Experts of a small language model: 27.8M parameters.
Below are experts of layer 5 (counted from 0) of a mixture-of-experts language model. Rows are named router (the router's row for the expert) and show model dimensions 0-159. Each number is 128 + 24 x the weight over its row's rms, rounded and kept within 0 to 255. Numbers have three digits each.
After each expert's rows: "comes after" lists some tokens at least twice as common just before its tokens as in all text. This comes from a sample of Wikipedia text that the model never trained on. Tokens count by the router's weight.

# expert 9
router:146099142097110086113151142136088093147131142104164146135132139162133120157139142139135118079131121085107180117162120135138097134147150161139127124138123117111151098163104131108122152111100102099122142122101100094111156093102124137186172132128164111132119149097136124123106167159122183106144155120097145134131181141083141133111133092155158120155104132101165104088104111116143152124113135089165107138160099185141132166144105131112151122126143106134166120095130168138112147133113087
comes after: " |", "0", "|", "2", "5", ";"

# expert 26
router:146130138161134107123139200175098144156155135152182140132122153106128135108139128107092146148123141097120093146104145122129116137104114107164114110102140146098157123128100137114161090098142159113111113094093091120143173130137107092149132133158138094119089136099121102132171141125126181107122087095097153092127116138098131111125093170140108110123181122142101110139112108121094156101140127100121145126159122114136138158112167157102144151130172120130150097084138117165112154125078136
comes after: "-", ":", " •", " /", " Genus", " Synonyms"

# expert 4
router:148113068146162135128130169125112128119121099137103141152100124158122137146152124097146163136118105120134085127126124144123188113145149113100129089149126087132126130138150125123149138113112157073131097125119168115094147114115146142141117121160154119148124154130099169127121113130166137074187142093096140126087171143153090093133117163106081156143085126140173107100130134150157119101182129129159130123112144139095163124128146104143152114113156072144140101092139152137132130106105155
comes after: " the", " a", " The", " to", " United", " at"

# expert 12
router:118127101122100107158127108120134137127138144136135165159099171082089173087131144169079160125124100154147089088113166131126114114137126160104154190135162105101143144139142127124149138110114148132101106121129138112124088116128161162153145101151140130146168127126091104095134143148126146127153168096121144109159132130119101113140114105094152136162081120078142129135113126080100112122123062147112130164127099121131102147128143128126127158120095115156126111115179167154131135088172132
comes after: "1", "2", " on", ".", "3", " in"

# expert 6
router:121141122193149114132169159102140129118132147149112120113089157147113109122155132103142129188178123137092101096139119102116124137123096147112172159169115130121103135137106144137183142112137108145164136132098111094110106129138082173094111140106068131108111124110102092132121132155110168143117136165173094116153095159155139127086139120094148108143133103121095142118179093114130143150112107136120132117153116113095130123116074129127149130105108161133138154157151164091100144128126111
comes after: "2", "|", "\n", " in", ",", " January"

# expert 3
router:086098114132102144094120151119102121089142107102133149106113122123092100113134119099114079108128149133111086118130113110125158153140133120055099139151132108158120122144178126127165142122162163089175126165139111135122091163106112110174169086170174164142134117090101130143100163099118143120115125128147131130119168136118096147122145136144117137106114134112104127100152158165158168140122117131138143127098118118098158159141145136134132105153119100154126193147093082143113150141133150
comes after: " of", " in", "'", " with", " to", "."

# expert 22
router:087126125182143119130107135160108099143152115143106154075137123163151150112136163107131131121151162126161132130138128110144118119137117126167125151117156108164120127120101172116101139109152122133146180137126134122127135101149116137108131131110111161066153128108148148139131147155143106122156158100154107136165108153124137108120121099143083159111084141157140140108092119132129076121118150144083138088142098111147084092165062139114116155120088149139117165086118146058135143141114112
comes after: " \"", "-", " the", " (", " a", "=="

# expert 17
router:134119125104136094124135135138105082103127148154129134161124186158169134122161162140139159142127144126114106132124104141140151132111085135162110093172145107091100129159086167118107110093139117106123189162100120106096153098133131135128134157140134091135128173117174129139114096135133118116152133113124102129125120155120097120138164147110105162151106127125139104131111127133135109165114141103158100100153121157121128143139142178131097072083127142120137156126175165078125080104088094
comes after: " |", " (", "-", ";", ":", "|"

# expert 1
router:183133124179134122083138145139149104106092100140153125148084137113119091163120171171159143137121097100111144131119127104169140100130125156100146157142184081107147130151124144087130141144133121133148143089088126101114085109164136139102116157135151171143114122100187107114102109155099127122165094147117097124154147115124153132138126103096149164112120129109116128118156086108109071097106121096130150110144109120106166149160097142101150132106135115134121157145139143146139106152103119
comes after: " |", ";", ":", " /", "′", "|"

# expert 16
router:107141156137105096105131107120106133142122143133149155183161171101098122104139131098136142131112108098101111168165169129171102152159107142162188130171126123150094128129138139151110145098186109098100139105166132116099151121170134132124131161126091117129120143134080081102147101151144111171104137132156112098141133156127141064081143164137163113122121139144084137137147092111131130124140178120143115091137099115122095116119112125087119126082120113122148090124122123143134133126137123
comes after: "0", "1", "2", "8", "7", "3"

# expert 25
router:140144134135119147108116136158157088130118121124151147150144109092130153104147139145102132088126117123124096147090141121140099144124102106128130168136145140150112151137146164114140099077119095120123155082190106102112150135123137171086109088153118110158140143128136115144099142134125129164141139159129076133139153202132104108136134159102091168119160119122103129113130149119082173118144141126102152116132106081119163141102138178150158134105104102150123120101089164127075100142095112
comes after: " ", "1", " (", "2", " $", "–"

# expert 30
router:107119109164082151123098128151119136147088104151077103106091146121157159144096127106113101097114115143157158135123129109137109139143127112114143117100153148134119118161124117133111095161092162134100128125175137170105124076138151150153174074125093139148160135146142160127172131128106168119129184079171159116121153171116147159117103158107127123137131123096154148131149111150111091089126140077132135129095113169134150133126116141112104122135130113150132111136104135168134154134093168
comes after: ",", " was", " is", " It", " it", " and"

# expert 20
router:125141100109092122144122152094154116124170125103177151151141178136134164135130083121120163177118147115106123113167150102160153134090137157116150130097125159092153128111136111130128130129135097166070154082121130182125126120127135110143124180148107131110126133107093108085114160104168158130143122095086109121097119128143146147130103150128106097126158166139115132159110090163162127162145144143091134124137129112152100151116086121114146103099098118078152134089125130154117118126150157
comes after: "\n", ")", "0", "%", "3", "5"

# expert 27
router:144148137088086110101154113158164117132120141162110165115098105102109152122092117121111121084122111153141088125137156118146113170131190171118134149163117145135126135191172118118148096111126143154091121120086098134109148137113143147108102096173161148112148127119093092142140101130093126120100175118147141139122103100157165142121140118109109158157145130121115127117103102145103150125093154113153146120124108140073152145148169130115136160121122107144142160093073130154112139164115114
comes after: "0", " was", "9", "8", "7", "6"

# expert 10
router:158089174138124145121119165121199163170134124143140109103127168096162098107160107146105093159139125135123118109131135108135117163139072155097101144096119116086137123119150183099126135129156091130156146129120120088096155110114153148073169131163102150140102135098166091176144110118099136130099155069119129115106086140097109109132140156115111125127163143115141123133116132112128131120148092140136126119150119145137099099147123136129116110109145092119145169126128111117138160106083128
comes after: "\n", " |", ".", ")", "==", " ="

# expert 11
router:114131129105168085100143109136105073092117123095112111103110092133103137118150120096106082162139115152112085142142084156134159143119160112157144088082111115161118089079114137109139119179125128155162124153110110133134152121155127149162158101109180142099141098077102132143152155101138163147125090138146139158122151180159134125108151127096094160121124141141112143150134105143135108113135136147152171146108120145116170149175114114117151139116120137119157118097113093124136143155125151
comes after: " the", " a", "'", " as", " of", " was"

# expert 23
router:149128138144119122094161098067120138095114145127167127145158120112097133183153133147152165121091124099116154138159140100138121102112123130086146133122149109114146117141134142090096156161133129099124153142106132115093120163148118145078122166091125087138121106134099181162101084125106115169139144179153120130143160164100140152132108104091097082129159154127155157106118117162106098144136153100077158111130108093169129130154113117147148131161107107139127154138135140164124135121134136
comes after: "9", "0", "1", "8", "3", "5"

# expert 14
router:141105138113145123167146103133124115109093131130147102163135102167130140087089163118175094116114139140096131138121164135125134135091128163169079105155160115144118167172106153121134153111113094140083149097126149132157099141125107128128172109110113057133166156088123129131114127108126110148129097102112101155175095146146140084092114139132102136166115153133183110128135109084152087131125145127150135155119130128118143129106104165125136150138155169120090095125123094134132142129086130
comes after: ":", ",", " of", " de", "-", "a"

# expert 5
router:105129131157156121099122085118113107114154153179115137131145133154148128148154136147123155094087104110094135139139145092168099149115179148103113147168176101118058112156130116129089128146148134132130155091095090124132113139141101129123106168085115125145159140123152114141143153163115143158121159144126131088163142127160119138126162088090165092133118132128106141086116123156084154094110134081134123135156112120152135162149134162098172120107127110109133134121148149158107142089136105
comes after: " ", "–", "1", "0", "9", "|"

# expert 15
router:157131099144147151140087176163092114147111152121078154121107118124100146138130142134124110107125139107164098142163128106120110142165115113129120128077142104114123134123139150141173161114110151144154152103119105156141128104150126118161144120112155124120167079106096170149121105132175114148161110109044110118135094133131119097090141114109150139127137154137138096115127147116072115127127140137134148136177151074146103151125091092144134145161113135157069127111087142132110161136126133
comes after: " the", " of", " and", " for", " The", " a"